From a checkpoint of a small mixture-of-experts model trained on Wikipedia.
Training: a variant of SOAP for the experts, 7721 steps.
Below are experts of layer 9 (counted from 0) of a mixture-of-experts language model. Rows are named router (the router's row for the expert), gate (a neuron's input weights, with its number), up (a neuron's input weights, with its number), down (a neuron's output weights, with its number) and show model dimensions 64-127. Each number is 50 + 15 x the weight over its row's rms, rounded and kept within 0 to 99.
Before each expert's rows: "comes after" lists some tokens at least twice as common just before its tokens as in all text. This comes from a sample of Wikipedia text that the model never trained on. Tokens count by the router's weight.

# expert 62
comes after: "of ", "in ", "the ", "for ", "during ", "201"
router:42 45 52 81 68 45 48 49 20 49 44 40 47 49 98 63 57 65 35 46 73 49 33 66 69 33 63 54 62 50 47 52 41 48 71 47 56 59 34 54 72 66 34 38 50 47 43 42 34 55 75 76 44 45 45 50 49 66 45 46 51 48 53 70
gate0:79 10 40 50 64 59 38 40 66 33 37 57 73 28 61 55 83 56 04 53 59 51 29 52 52 45 81 73 55 48 69 35 38 61 34 61 65 55 71 31 55 49 36 75 41 55 46 60 27 49 28 67 43 78 49 52 34 61 55 52 42 58 54 41
up0:45 36 38 38 61 69 33 40 34 44 48 49 39 21 47 48 53 34 60 32 64 47 40 76 61 65 27 25 37 59 59 52 65 62 67 56 71 36 74 69 41 24 42 38 72 54 31 44 43 60 52 75 47 57 39 28 45 50 16 38 31 43 56 42
down0:46 51 64 40 42 40 55 51 71 36 35 24 33 55 52 71 43 63 29 31 33 23 59 46 50 33 53 32 53 37 52 39 11 44 49 74 87 62 54 28 70 36 35 52 56 51 31 59 46 79 44 61 40 65 48 57 42 55 32 32 45 56 53 62
gate1:32 30 36 70 60 33 40 53 52 56 66 58 54 60 20 63 35 60 38 48 53 44 52 49 43 64 53 67 71 28 37 35 37 47 48 39 30 57 48 55 57 80 38 51 44 49 50 47 55 65 41 69 09 63 66 28 46 71 46 52 60 78 44 58
up1:31 43 42 32 64 27 59 47 55 68 57 59 74 46 88 36 31 62 66 70 40 48 38 60 54 87 67 63 51 64 46 45 43 52 66 41 36 34 73 42 46 61 72 46 37 68 39 63 49 38 33 56 59 57 43 51 65 25 51 57 37 43 57 62
down1:56 44 51 70 28 40 52 41 61 44 21 23 39 23 42 75 54 11 69 62 38 44 27 81 73 42 58 34 46 40 53 33 39 59 81 66 51 56 74 55 61 20 41 38 62 58 41 57 60 48 38 59 54 33 62 54 27 44 40 18 43 41 42 40
gate2:60 52 71 66 48 25 41 44 58 55 34 63 52 33 89 58 68 55 67 55 60 43 42 34 56 72 30 47 76 24 51 68 51 43 40 25 78 48 56 62 83 46 63 51 37 39 56 25 49 50 24 42 41 68 13 53 39 40 53 40 49 36 65 34
up2:44 62 33 42 46 46 54 66 61 38 46 13 49 38 62 38 60 62 45 33 72 48 64 60 77 62 48 21 44 60 69 57 57 40 26 31 77 56 61 58 35 59 57 49 49 25 42 58 67 54 57 58 35 79 80 62 69 51 52 30 54 60 38 45
down2:61 45 55 32 46 52 79 56 53 67 75 44 25 49 16 26 46 64 50 27 76 30 57 42 41 69 54 38 49 53 33 58 44 49 61 47 63 56 37 52 58 49 16 17 62 66 56 42 34 51 29 53 25 89 34 50 28 41 51 21 36 57 27 27
gate3:25 47 42 78 57 38 23 41 41 50 28 48 47 27 40 49 25 26 75 59 73 58 22 43 56 42 41 56 47 82 61 57 40 45 49 55 36 27 55 34 36 55 36 26 65 58 79 70 44 55 41 55 50 43 45 33 49 41 37 34 48 51 35 24
up3:28 49 74 52 46 28 41 61 49 55 65 55 47 42 55 17 45 43 40 71 38 34 54 49 53 42 59 67 59 69 48 78 49 35 60 53 54 65 47 77 70 39 41 57 68 42 65 37 37 67 31 57 26 52 30 74 76 61 39 29 32 32 42 24
down3:19 53 37 53 40 28 77 58 53 34 34 75 57 54 47 49 34 43 70 51 49 61 31 45 42 63 47 65 52 23 66 35 79 57 46 56 56 41 51 39 46 46 37 46 53 65 22 41 49 30 45 52 46 55 52 40 37 60 52 46 71 50 56 58
gate4:49 41 46 62 51 69 61 39 42 73 48 58 53 67 42 53 50 38 50 50 42 42 48 50 31 34 46 31 34 61 63 56 56 62 33 76 54 38 48 61 47 52 77 46 68 54 45 61 28 48 59 53 73 50 32 60 53 34 42 53 47 56 29 44
up4:48 43 73 56 73 42 63 72 41 40 47 56 31 37 59 86 54 45 36 65 40 45 57 39 72 38 53 60 63 37 50 25 51 75 46 48 77 55 27 38 56 58 62 71 74 66 38 65 65 30 49 60 42 32 58 41 42 79 58 47 41 78 42 45
down4:72 35 75 59 68 19 51 58 34 46 60 51 72 24 23 33 73 38 45 46 52 69 44 38 48 30 42 67 38 54 66 27 67 52 63 62 69 38 54 71 53 58 56 44 53 11 19 39 72 02 54 41 53 54 52 47 42 56 60 74 67 55 51 49
gate5:63 45 73 44 43 43 46 67 68 56 47 54 70 60 62 39 61 58 33 50 69 29 45 76 31 52 36 69 59 54 50 36 57 38 76 85 52 40 50 88 34 61 41 44 39 51 56 58 32 41 35 39 29 74 75 51 86 68 34 62 44 50 36 21
up5:69 51 57 59 29 57 48 62 66 43 65 52 29 24 54 53 34 68 16 50 56 67 58 40 64 26 39 45 53 33 33 41 65 38 65 45 57 36 59 83 12 60 44 62 51 59 24 40 63 41 53 46 64 24 57 48 57 52 38 64 56 53 78 71
down5:61 55 44 51 32 63 46 58 53 29 33 64 57 39 41 45 62 52 70 45 49 27 72 34 41 48 66 51 56 41 77 92 46 44 27 60 46 75 66 30 72 53 50 56 39 44 60 38 52 30 32 76 63 46 40 65 27 35 59 26 44 66 37 65
gate6:78 35 31 69 21 61 50 65 55 50 31 33 66 58 32 15 47 80 35 37 32 38 56 69 51 52 42 60 39 38 53 31 45 64 52 61 24 66 67 57 48 60 55 32 52 58 51 42 51 88 67 26 46 16 61 33 55 37 28 26 77 42 59 53
up6:45 82 81 32 46 54 23 55 49 40 48 70 15 39 51 62 22 31 52 77 68 77 47 51 50 52 56 81 72 66 32 83 32 34 62 87 42 30 26 43 85 57 72 31 45 45 61 42 43 53 37 75 42 28 43 43 85 27 33 61 41 48 25 32
down6:78 72 62 33 64 29 57 40 71 25 30 47 54 44 49 88 66 63 40 56 60 59 68 62 59 66 69 65 51 52 26 52 69 55 20 55 59 77 55 75 42 43 47 27 44 28 49 28 35 47 56 66 29 79 49 47 71 51 54 69 44 37 38 25
gate7:63 32 43 79 37 65 54 64 53 61 29 41 49 57 39 62 28 16 56 48 50 61 48 56 59 98 53 39 41 41 67 41 36 61 60 32 41 55 32 55 44 36 30 42 66 41 30 67 83 68 68 73 43 46 52 70 54 62 44 55 61 56 03 31
up7:64 58 57 43 60 45 51 64 61 54 19 41 49 36 34 26 44 62 60 08 57 29 66 66 45 69 72 41 56 49 46 18 26 26 58 45 49 44 44 49 45 40 88 52 53 49 47 71 66 47 40 60 20 47 70 33 32 43 41 64 82 30 42 45
down7:73 50 57 69 50 73 27 24 20 56 40 47 40 35 26 79 27 53 34 41 53 47 45 47 54 61 45 44 75 66 67 37 37 41 58 74 61 60 73 53 70 56 42 40 39 65 36 53 60 56 69 85 69 53 70 62 61 59 63 49 71 26 50 33
gate8:48 88 53 56 39 75 62 56 47 57 47 23 32 22 41 51 36 38 41 56 80 48 75 39 49 57 44 50 62 53 37 63 40 61 59 49 62 41 66 66 44 55 35 28 49 63 56 30 40 60 50 26 54 47 62 20 41 29 38 49 43 61 56 41
up8:31 58 63 44 91 56 44 35 35 72 50 63 46 28 46 65 83 75 61 27 21 31 69 60 55 59 63 54 59 47 65 77 56 60 37 35 51 29 54 27 61 50 50 66 44 25 59 60 43 47 57 49 27 49 16 39 29 48 48 38 50 60 43 53
down8:28 50 36 45 51 56 50 30 61 53 49 54 39 28 68 67 72 58 47 35 29 24 79 82 53 50 36 52 26 29 54 53 54 23 40 61 41 39 48 52 30 37 55 49 33 57 52 59 33 44 73 53 94 34 50 37 35 64 71 39 42 51 65 32
gate9:51 38 40 39 60 72 81 54 56 49 24 45 47 40 54 48 53 55 64 24 52 50 54 42 47 31 45 50 34 27 74 21 66 51 35 44 46 36 63 43 87 73 56 44 48 53 43 39 67 66 48 58 16 52 13 53 41 55 61 69 31 45 46 57
up9:53 57 59 67 62 47 37 53 43 49 69 39 53 76 74 79 56 40 41 51 66 49 27 59 73 65 53 58 21 38 53 43 36 59 46 55 59 32 53 40 38 65 33 41 56 44 41 72 57 57 32 55 36 60 52 41 61 49 46 57 25 58 74 46
down9:53 58 35 57 33 38 60 80 10 57 37 49 09 71 70 44 39 70 29 36 47 29 62 21 46 64 44 46 58 42 31 72 44 40 54 35 59 43 34 35 44 61 48 57 51 50 60 56 40 52 86 49 36 34 40 64 36 21 46 46 83 60 51 57
gate10:46 25 44 70 59 41 43 33 44 59 51 29 49 72 46 59 62 29 73 40 45 79 62 35 59 46 46 62 58 48 65 63 62 45 43 59 68 32 73 45 43 72 80 44 17 63 44 56 56 61 51 38 36 36 76 54 50 68 76 20 46 52 60 50
up10:64 40 51 74 75 29 44 52 36 49 38 42 68 45 64 28 54 45 79 62 49 48 66 56 56 52 41 54 40 14 53 49 56 45 29 64 76 39 55 59 54 41 69 70 53 60 37 17 39 56 26 43 77 68 45 25 37 39 73 52 71 48 46 43
down10:72 39 41 81 68 45 54 68 38 33 39 64 63 40 36 24 63 42 65 49 48 57 60 46 51 62 53 70 62 24 48 36 50 29 33 68 52 20 53 14 69 68 41 42 44 36 26 57 73 54 62 98 34 63 50 65 49 55 43 64 57 19 47 65

# expert 45
comes after: " ", "\n", ") ", "% ", "0 ", "Votes "
router:47 83 34 63 57 39 37 34 46 54 60 23 42 68 44 35 57 73 64 66 57 45 38 55 54 92 89 67 54 42 63 44 53 51 38 41 28 44 61 52 77 46 38 34 55 34 37 46 57 45 62 59 45 56 58 69 55 57 55 57 28 74 53 27
gate0:32 53 09 59 70 47 44 41 46 39 45 48 45 27 54 59 56 60 65 44 53 56 54 61 40 38 50 54 56 40 49 50 54 64 59 51 53 56 62 69 91 22 56 33 45 39 48 40 52 63 58 31 52 48 47 51 51 58 76 46 57 47 48 61
up0:58 66 52 44 49 29 78 62 41 79 57 61 39 31 42 50 66 38 64 50 61 81 66 55 49 57 59 62 64 70 45 37 26 27 49 52 47 46 56 45 62 46 66 34 61 29 73 62 25 61 49 76 36 53 45 46 46 23 44 63 24 72 47 34
down0:50 58 43 85 45 38 62 60 90 74 40 53 69 65 36 57 60 37 70 53 59 77 49 73 58 57 47 45 66 46 55 70 43 31 71 34 47 51 34 62 39 57 63 81 33 48 50 45 68 45 55 28 23 79 32 47 54 28 71 54 64 47 07 46
gate1:61 37 34 38 52 61 62 52 59 51 74 44 61 22 48 28 48 80 77 37 61 40 36 51 33 64 51 52 18 40 56 49 33 62 42 22 50 35 56 43 80 34 46 59 35 65 28 44 51 47 40 30 61 30 37 47 68 74 59 48 39 63 32 48
up1:57 52 42 47 64 49 62 57 44 57 58 24 50 34 60 25 50 57 64 30 49 42 39 44 46 88 39 26 30 30 73 35 61 66 67 50 44 34 61 57 43 46 28 43 67 66 64 53 38 34 69 35 65 42 65 99 28 66 54 52 48 57 26 55
down1:79 51 56 46 72 58 39 41 67 52 42 62 34 45 39 38 36 69 42 55 49 45 62 54 62 53 51 47 47 12 64 22 82 73 42 22 67 41 61 53 47 65 60 45 31 54 37 21 37 50 77 61 65 81 34 47 35 51 54 52 53 54 53 55
gate2:33 50 68 28 62 33 81 18 53 47 56 33 29 76 64 67 32 55 53 68 59 41 56 47 54 39 52 71 55 60 43 27 58 42 47 62 33 45 26 53 53 76 73 60 70 67 63 25 60 61 54 23 22 30 67 33 57 59 59 49 60 50 34 78
up2:65 64 53 45 30 39 42 76 41 81 80 64 35 44 58 77 59 42 44 61 24 57 50 23 29 54 57 52 60 45 44 24 35 29 43 60 61 36 47 60 61 41 26 56 60 20 78 49 39 48 23 32 43 39 69 53 31 60 36 65 65 47 61 40
down2:57 65 14 52 54 63 52 56 56 52 57 73 36 52 42 43 76 47 59 50 47 49 55 58 56 54 67 60 73 15 36 66 55 45 48 44 90 49 41 46 56 69 41 35 52 67 37 47 44 56 55 43 42 72 51 58 66 61 82 36 27 61 39 56
gate3:78 31 41 58 39 56 31 47 39 69 31 33 38 60 57 59 61 55 48 44 49 45 37 32 45 47 69 53 42 60 38 68 50 53 54 57 58 70 44 56 42 37 18 71 27 57 49 59 40 35 43 87 67 48 92 24 48 54 64 49 52 44 31 29
up3:28 59 50 50 33 35 25 54 37 67 66 52 46 52 25 51 44 25 67 36 45 30 33 43 34 49 31 57 44 41 35 31 23 31 28 18 20 37 61 32 48 47 61 34 67 64 24 37 50 50 56 12 21 58 44 49 17 46 57 31 76 57 61 36
down3:49 42 47 32 38 63 32 65 25 37 47 43 52 38 66 49 45 57 68 49 48 76 37 43 44 18 40 58 50 51 45 46 60 32 34 48 57 51 40 47 45 53 67 29 37 60 52 64 64 55 31 65 59 53 41 47 43 39 48 45 41 54 83 67
gate4:50 51 31 56 68 81 48 47 41 56 23 27 42 70 65 46 53 58 63 66 63 42 36 42 40 64 49 38 55 32 75 59 64 21 52 52 32 58 58 46 50 59 68 72 45 40 51 65 30 64 52 32 71 75 61 28 36 43 57 57 35 61 70 56
up4:65 77 32 54 48 17 35 30 70 45 81 59 58 75 28 38 49 41 41 35 53 58 46 41 41 48 73 32 49 69 32 36 66 55 46 83 48 54 50 53 63 59 33 70 53 22 67 55 47 40 53 63 48 51 55 39 44 27 62 62 73 44 28 53
down4:61 35 48 28 65 64 62 60 61 59 49 45 70 30 59 26 60 41 59 64 52 21 29 57 54 57 42 33 51 75 45 39 40 35 43 54 53 59 61 53 49 43 45 48 42 77 24 49 31 44 48 37 54 55 40 58 76 62 72 60 45 30 51 73
gate5:46 72 63 75 68 50 53 30 40 57 58 29 30 26 44 46 11 42 58 64 63 61 52 48 67 50 51 61 48 56 61 23 36 58 28 34 23 27 47 47 66 59 42 53 39 32 53 43 46 69 53 41 34 54 85 32 57 25 50 67 68 46 44 48
up5:52 72 65 34 00 34 91 62 60 35 49 49 41 27 47 26 46 66 32 73 80 40 55 63 59 35 42 54 58 47 65 31 57 67 41 60 44 68 37 50 63 61 54 49 50 48 47 42 74 47 45 42 35 60 38 70 77 41 94 51 57 28 51 50
down5:58 49 63 38 60 44 43 43 37 27 35 69 43 46 36 78 56 55 37 29 27 48 48 60 28 51 39 49 72 60 56 60 69 31 35 50 47 66 27 69 64 42 66 66 69 39 74 31 38 47 59 68 36 43 47 45 49 43 36 51 34 29 55 48
gate6:46 46 70 28 49 75 83 67 44 35 25 50 41 46 61 43 68 62 19 45 26 35 59 56 34 11 31 29 39 68 36 17 82 29 41 31 66 52 23 68 50 38 29 43 63 52 33 41 60 57 56 74 74 45 37 60 63 66 68 47 57 36 62 50
up6:52 59 59 78 61 38 37 68 33 33 62 64 22 57 83 34 60 18 62 43 63 66 54 63 58 61 59 53 66 67 45 38 59 56 65 51 37 21 52 32 49 33 44 72 52 60 54 55 32 73 30 38 46 50 60 75 42 52 62 43 57 62 60 36
down6:64 55 57 40 59 77 26 57 45 51 50 59 63 40 15 50 42 40 70 76 65 46 31 37 49 31 58 29 53 51 54 35 69 31 47 62 69 36 63 77 67 72 47 45 46 64 48 53 48 36 54 22 32 51 38 74 53 68 77 42 33 49 62 48
gate7:42 34 70 44 71 60 39 53 40 35 58 42 69 30 39 54 58 27 24 38 69 52 34 38 56 61 21 39 26 53 50 51 42 52 71 68 62 39 55 19 29 65 24 32 64 76 48 60 67 32 63 46 27 66 33 52 31 65 41 39 52 25 83 36
up7:41 46 74 56 69 46 50 31 52 62 45 41 64 47 36 57 71 75 53 25 37 26 17 45 74 49 40 45 37 50 58 21 62 32 77 42 51 63 69 66 56 44 38 56 67 87 19 41 62 25 70 62 55 49 73 41 23 66 52 44 88 55 52 42
down7:35 88 54 58 51 38 62 63 42 50 61 23 63 47 47 59 43 38 39 62 37 50 68 45 35 71 41 37 34 48 71 63 46 68 46 45 41 48 79 48 48 59 72 59 46 70 62 38 62 38 50 39 49 70 45 54 34 50 52 47 47 55 70 39
gate8:55 44 45 70 72 63 72 43 25 26 33 50 59 74 60 55 55 49 46 63 38 54 40 56 39 41 30 67 36 47 49 50 60 23 55 51 62 65 25 64 63 35 50 65 25 60 66 51 46 40 42 50 30 63 39 63 55 61 65 68 48 56 48 59
up8:37 33 44 58 49 42 71 64 54 24 47 34 36 57 43 53 77 50 61 42 32 37 84 41 46 68 63 47 55 60 65 36 42 62 41 66 66 22 54 54 74 68 30 70 51 77 59 40 46 46 53 41 50 30 50 66 22 39 49 10 42 75 35 50
down8:37 54 56 49 67 35 56 76 73 63 46 64 46 32 33 36 61 27 67 70 31 38 35 44 41 54 51 21 37 43 45 75 42 45 39 46 41 82 47 35 42 51 27 73 56 48 53 54 45 43 43 36 29 50 69 55 53 39 46 19 62 49 57 28
gate9:80 57 47 57 40 73 74 34 69 55 20 40 40 52 65 54 55 27 67 38 23 33 77 38 31 61 49 54 28 59 37 80 27 49 41 49 56 24 32 51 42 81 68 37 61 35 43 33 61 36 42 50 63 57 42 24 74 45 55 44 55 25 63 58
up9:42 54 31 51 55 71 41 35 72 41 50 51 56 50 40 39 58 10 28 34 42 33 56 69 36 62 59 24 35 81 43 50 59 49 18 55 45 49 40 84 71 59 41 42 49 36 73 46 49 49 46 56 56 45 69 19 63 56 73 28 45 57 50 51
down9:36 41 46 24 38 38 61 19 31 35 58 50 43 41 27 40 33 57 53 39 63 40 37 51 53 74 50 63 40 58 61 15 89 46 41 44 34 60 25 38 38 79 70 31 22 52 39 40 70 28 63 59 46 51 44 44 41 58 45 59 24 60 40 20
gate10:33 62 87 73 66 59 38 34 29 51 39 73 34 23 34 33 44 53 39 51 71 53 50 68 59 42 49 52 35 42 43 60 60 34 49 53 50 47 63 53 31 41 30 48 68 58 44 81 57 68 56 21 52 58 41 32 51 54 34 53 32 69 81 42
up10:52 62 80 53 31 51 26 72 37 19 83 53 60 82 36 57 72 44 32 55 45 34 36 61 31 76 27 60 60 35 56 53 52 62 64 61 56 67 84 69 42 46 47 47 54 46 38 64 57 69 46 38 43 30 77 48 63 57 43 41 36 52 34 36
down10:52 33 56 48 52 53 25 39 57 53 34 43 40 41 58 31 13 44 26 42 55 36 36 55 57 23 51 49 62 34 86 90 41 27 35 57 75 60 32 40 60 39 37 77 50 56 69 56 54 20 36 32 44 31 26 67 55 11 57 51 50 58 52 56

# expert 8
comes after: "the ", "of ", "'", "The ", "National ", "United "
router:53 54 46 46 66 62 73 45 40 54 33 58 61 57 42 28 56 57 35 52 28 52 47 80 27 52 76 53 71 26 64 76 24 43 66 80 37 68 66 48 48 53 43 51 12 41 59 30 51 56 64 43 31 38 39 76 46 42 76 67 49 51 61 51
gate0:52 32 55 43 49 54 40 36 59 50 51 73 66 51 16 26 37 42 52 51 43 61 33 62 32 57 42 48 65 24 60 33 41 51 47 38 78 47 53 49 37 68 40 69 56 52 36 34 30 75 51 56 53 38 27 34 22 42 57 51 37 59 51 64
up0:35 53 41 61 49 48 27 43 55 68 62 67 45 55 46 58 52 59 53 62 65 50 60 54 46 38 58 60 54 77 59 57 54 25 45 50 62 58 37 57 59 48 36 82 68 74 57 63 55 44 41 18 56 44 74 51 78 41 42 53 40 81 63 71
down0:53 51 37 44 31 66 64 64 23 54 52 31 80 21 68 50 35 29 70 52 72 18 44 40 44 60 33 49 58 29 56 63 27 45 53 35 89 47 46 34 29 59 43 66 45 61 44 52 33 27 64 74 43 56 41 59 55 54 44 44 51 54 39 36
gate1:54 25 72 43 48 36 55 58 30 24 74 52 24 26 39 46 31 58 69 82 72 43 50 44 60 34 55 40 45 19 63 46 54 41 58 58 47 51 35 46 66 52 46 34 37 30 41 20 50 48 77 38 76 52 50 43 23 55 51 45 62 61 62 46
up1:56 46 41 68 48 60 41 38 32 32 55 58 25 60 73 55 42 38 54 76 53 56 34 48 62 64 48 65 51 26 65 32 42 63 71 34 62 64 62 44 44 65 53 28 50 42 70 50 58 41 67 75 42 35 39 27 38 73 74 57 55 48 22 50
down1:51 31 66 86 38 52 35 61 28 55 64 63 04 52 47 76 41 37 51 55 56 55 49 45 29 44 37 53 36 43 72 36 35 44 26 61 13 55 48 26 47 48 55 43 68 50 59 36 40 14 62 47 63 62 48 67 63 63 43 38 53 66 43 87
gate2:19 38 44 52 62 18 50 45 53 52 43 14 63 47 57 55 71 51 53 30 62 35 34 66 78 77 51 25 50 63 59 38 67 61 35 59 42 56 67 65 61 52 40 41 46 55 45 57 85 46 13 58 34 40 47 41 40 43 29 22 63 47 56 51
up2:54 52 53 67 27 59 80 39 61 60 56 65 46 49 45 60 46 57 70 43 46 40 60 38 45 53 52 52 38 52 44 50 56 56 51 81 40 60 67 34 54 45 48 37 71 18 48 67 37 43 66 33 38 57 33 31 49 44 44 79 31 62 34 56
down2:59 26 60 26 51 42 49 52 60 54 65 52 54 30 39 40 51 34 49 49 52 51 91 78 72 29 60 68 20 68 60 52 37 21 44 54 67 61 51 19 59 46 37 46 48 61 46 61 67 36 78 52 62 47 61 34 63 55 51 59 45 50 46 54
gate3:56 65 41 43 52 13 54 39 45 65 64 63 51 47 47 20 67 45 58 69 52 42 23 61 67 45 56 29 33 47 38 47 17 56 23 55 40 63 50 40 71 64 52 85 43 69 20 48 52 60 68 41 63 48 49 59 62 54 47 66 63 46 45 72
up3:37 55 71 39 68 65 55 56 62 51 79 65 44 58 39 67 43 74 39 42 45 27 28 36 73 47 64 54 54 39 67 71 65 32 53 65 56 58 03 54 31 47 78 34 20 47 11 35 68 21 33 39 26 46 60 40 38 51 54 35 66 37 35 67
down3:63 67 56 67 40 58 69 57 57 23 48 34 63 60 50 71 30 73 49 80 66 22 55 44 66 49 42 31 59 65 49 43 41 53 50 64 59 75 24 55 26 33 26 35 43 67 37 29 24 48 55 50 60 50 44 67 50 41 52 69 55 32 31 16
gate4:20 50 56 24 59 46 92 54 33 49 59 57 41 67 50 56 61 53 73 54 54 33 31 39 53 35 38 45 56 50 19 51 48 44 34 53 38 38 69 44 41 27 53 53 43 62 56 54 04 61 51 32 54 35 35 54 54 56 62 43 34 45 49 45
up4:54 22 28 41 44 30 51 47 77 52 40 46 51 25 89 42 54 36 53 39 25 62 59 56 31 59 62 75 59 44 62 59 59 85 68 45 64 76 42 37 58 53 69 63 49 66 20 26 45 66 57 39 67 63 51 70 17 55 27 22 59 59 46 40
down4:57 40 55 61 59 63 44 62 94 50 57 39 50 25 38 67 80 30 51 79 41 42 83 70 33 38 56 63 64 39 65 62 53 57 55 52 59 73 49 66 67 13 45 57 31 49 54 71 28 59 52 75 53 23 44 52 61 57 22 37 43 65 65 62
gate5:43 35 56 38 37 49 70 34 33 31 56 63 66 38 71 54 45 51 62 42 41 48 65 31 50 78 66 63 41 73 25 34 41 66 47 52 49 62 49 44 62 53 43 47 12 60 39 63 26 77 40 33 65 38 39 76 56 50 67 43 61 22 66 31
up5:58 36 61 58 50 60 43 41 64 34 48 50 39 69 33 59 35 58 54 58 48 53 55 61 79 50 45 50 32 41 60 48 61 54 49 65 68 44 61 75 27 67 23 54 48 14 43 38 29 52 37 65 41 43 52 62 31 67 28 36 55 44 43 42
down5:25 60 36 52 43 47 61 44 67 56 55 49 64 50 50 60 31 80 45 59 47 24 39 50 50 41 58 39 44 50 59 55 53 69 62 52 12 50 69 37 65 42 70 34 53 27 35 54 38 34 34 36 18 37 60 42 26 43 33 57 47 20 52 43
gate6:50 43 69 40 33 41 51 64 47 39 71 67 39 70 77 40 28 75 21 55 61 39 22 63 46 41 48 43 51 80 44 50 40 61 64 50 54 27 63 61 46 40 52 61 54 35 36 48 43 55 47 39 51 56 55 70 41 61 57 28 39 24 44 25
up6:70 43 52 34 52 32 53 52 31 78 59 47 77 62 57 54 67 63 86 68 45 20 41 48 38 47 58 45 56 60 17 44 24 33 37 46 44 67 55 57 28 42 53 55 58 63 76 55 33 44 15 32 67 46 38 35 53 52 56 45 47 44 57 40
down6:53 67 63 34 42 53 72 54 81 34 76 58 44 37 40 49 51 34 45 53 35 52 64 44 36 53 60 50 82 69 37 27 64 80 41 48 38 43 39 81 43 32 31 53 42 59 59 63 03 31 45 32 55 66 73 42 35 65 76 45 44 38 45 62
gate7:62 46 45 55 52 41 56 70 60 74 25 69 43 27 68 64 72 54 55 66 65 52 41 41 36 69 48 69 65 19 62 56 48 51 56 23 36 63 54 62 42 21 40 48 59 54 34 67 68 62 48 71 41 49 55 52 35 70 57 63 60 55 33 77
up7:72 60 37 66 73 57 30 46 50 66 21 40 25 33 44 71 56 43 60 60 61 96 41 40 70 41 54 59 37 29 55 47 78 58 57 58 51 31 30 36 73 66 53 68 31 59 58 63 44 24 52 42 41 34 61 43 29 69 44 45 44 61 53 34
down7:69 59 90 63 37 46 47 57 82 64 38 56 42 35 34 20 83 68 52 18 66 57 41 40 38 56 40 46 16 71 50 41 57 62 56 54 37 43 32 38 71 67 41 41 39 37 64 36 40 53 45 12 59 48 57 05 43 33 24 36 36 41 25 34
gate8:39 63 35 47 20 28 42 57 51 37 50 20 24 30 56 19 75 47 73 55 35 47 60 69 44 53 42 47 82 29 54 29 18 50 46 59 49 37 17 61 53 40 56 37 58 68 44 34 60 39 45 34 40 63 42 48 38 44 78 72 61 67 43 68
up8:21 46 43 52 46 55 66 67 55 58 44 58 38 59 38 64 47 78 51 61 49 55 44 61 88 58 42 53 55 56 29 76 27 52 43 21 43 26 48 85 64 58 69 51 62 44 37 58 58 35 51 46 59 64 57 35 85 49 60 52 63 55 55 43
down8:37 91 30 32 64 39 66 74 61 66 39 58 11 39 66 72 55 55 37 61 36 42 54 40 78 65 44 38 61 31 20 25 41 39 46 55 60 22 42 67 51 68 18 35 33 56 46 52 50 54 50 33 67 53 60 44 56 63 72 59 41 51 45 61
gate9:31 72 53 51 57 55 55 67 38 63 45 65 60 65 58 25 42 65 50 60 39 44 47 27 45 40 39 54 56 62 32 63 60 27 30 65 40 30 20 46 78 41 54 45 47 79 35 54 42 35 57 26 45 49 32 48 85 36 46 70 46 30 45 35
up9:68 48 63 26 38 46 60 58 47 21 66 55 72 45 43 53 66 43 62 35 36 74 50 58 48 40 30 68 54 53 58 42 48 35 36 56 57 49 54 58 67 78 54 26 62 53 68 43 39 51 66 55 34 29 37 59 32 62 76 48 45 57 54 51
down9:39 56 72 29 51 00 28 57 79 58 84 45 60 59 58 74 47 33 33 72 26 59 54 44 41 56 45 67 21 46 36 48 28 34 57 45 50 64 38 37 29 59 35 62 52 56 32 63 42 63 43 32 41 45 41 52 27 71 49 73 52 49 43 65
gate10:28 61 25 52 43 61 56 37 44 59 50 12 38 49 31 42 68 23 82 25 73 54 48 50 37 50 23 34 85 57 37 30 47 39 16 45 47 42 42 36 60 44 51 28 80 59 57 34 80 23 52 48 77 29 36 63 36 75 51 50 71 47 61 40
up10:06 41 68 55 31 69 28 56 46 45 86 43 47 27 55 48 36 56 49 57 54 52 48 63 63 73 61 57 49 37 61 24 66 40 58 33 65 59 75 57 43 35 48 46 39 45 69 16 52 61 38 31 42 36 46 58 61 40 54 48 44 34 77 49
down10:59 48 63 68 58 45 68 51 69 56 52 44 20 65 45 83 33 43 32 79 39 48 52 68 28 47 72 39 43 29 39 40 48 59 23 39 44 27 34 45 42 28 76 20 59 56 85 72 78 72 41 60 71 34 46 51 42 42 47 57 37 38 17 58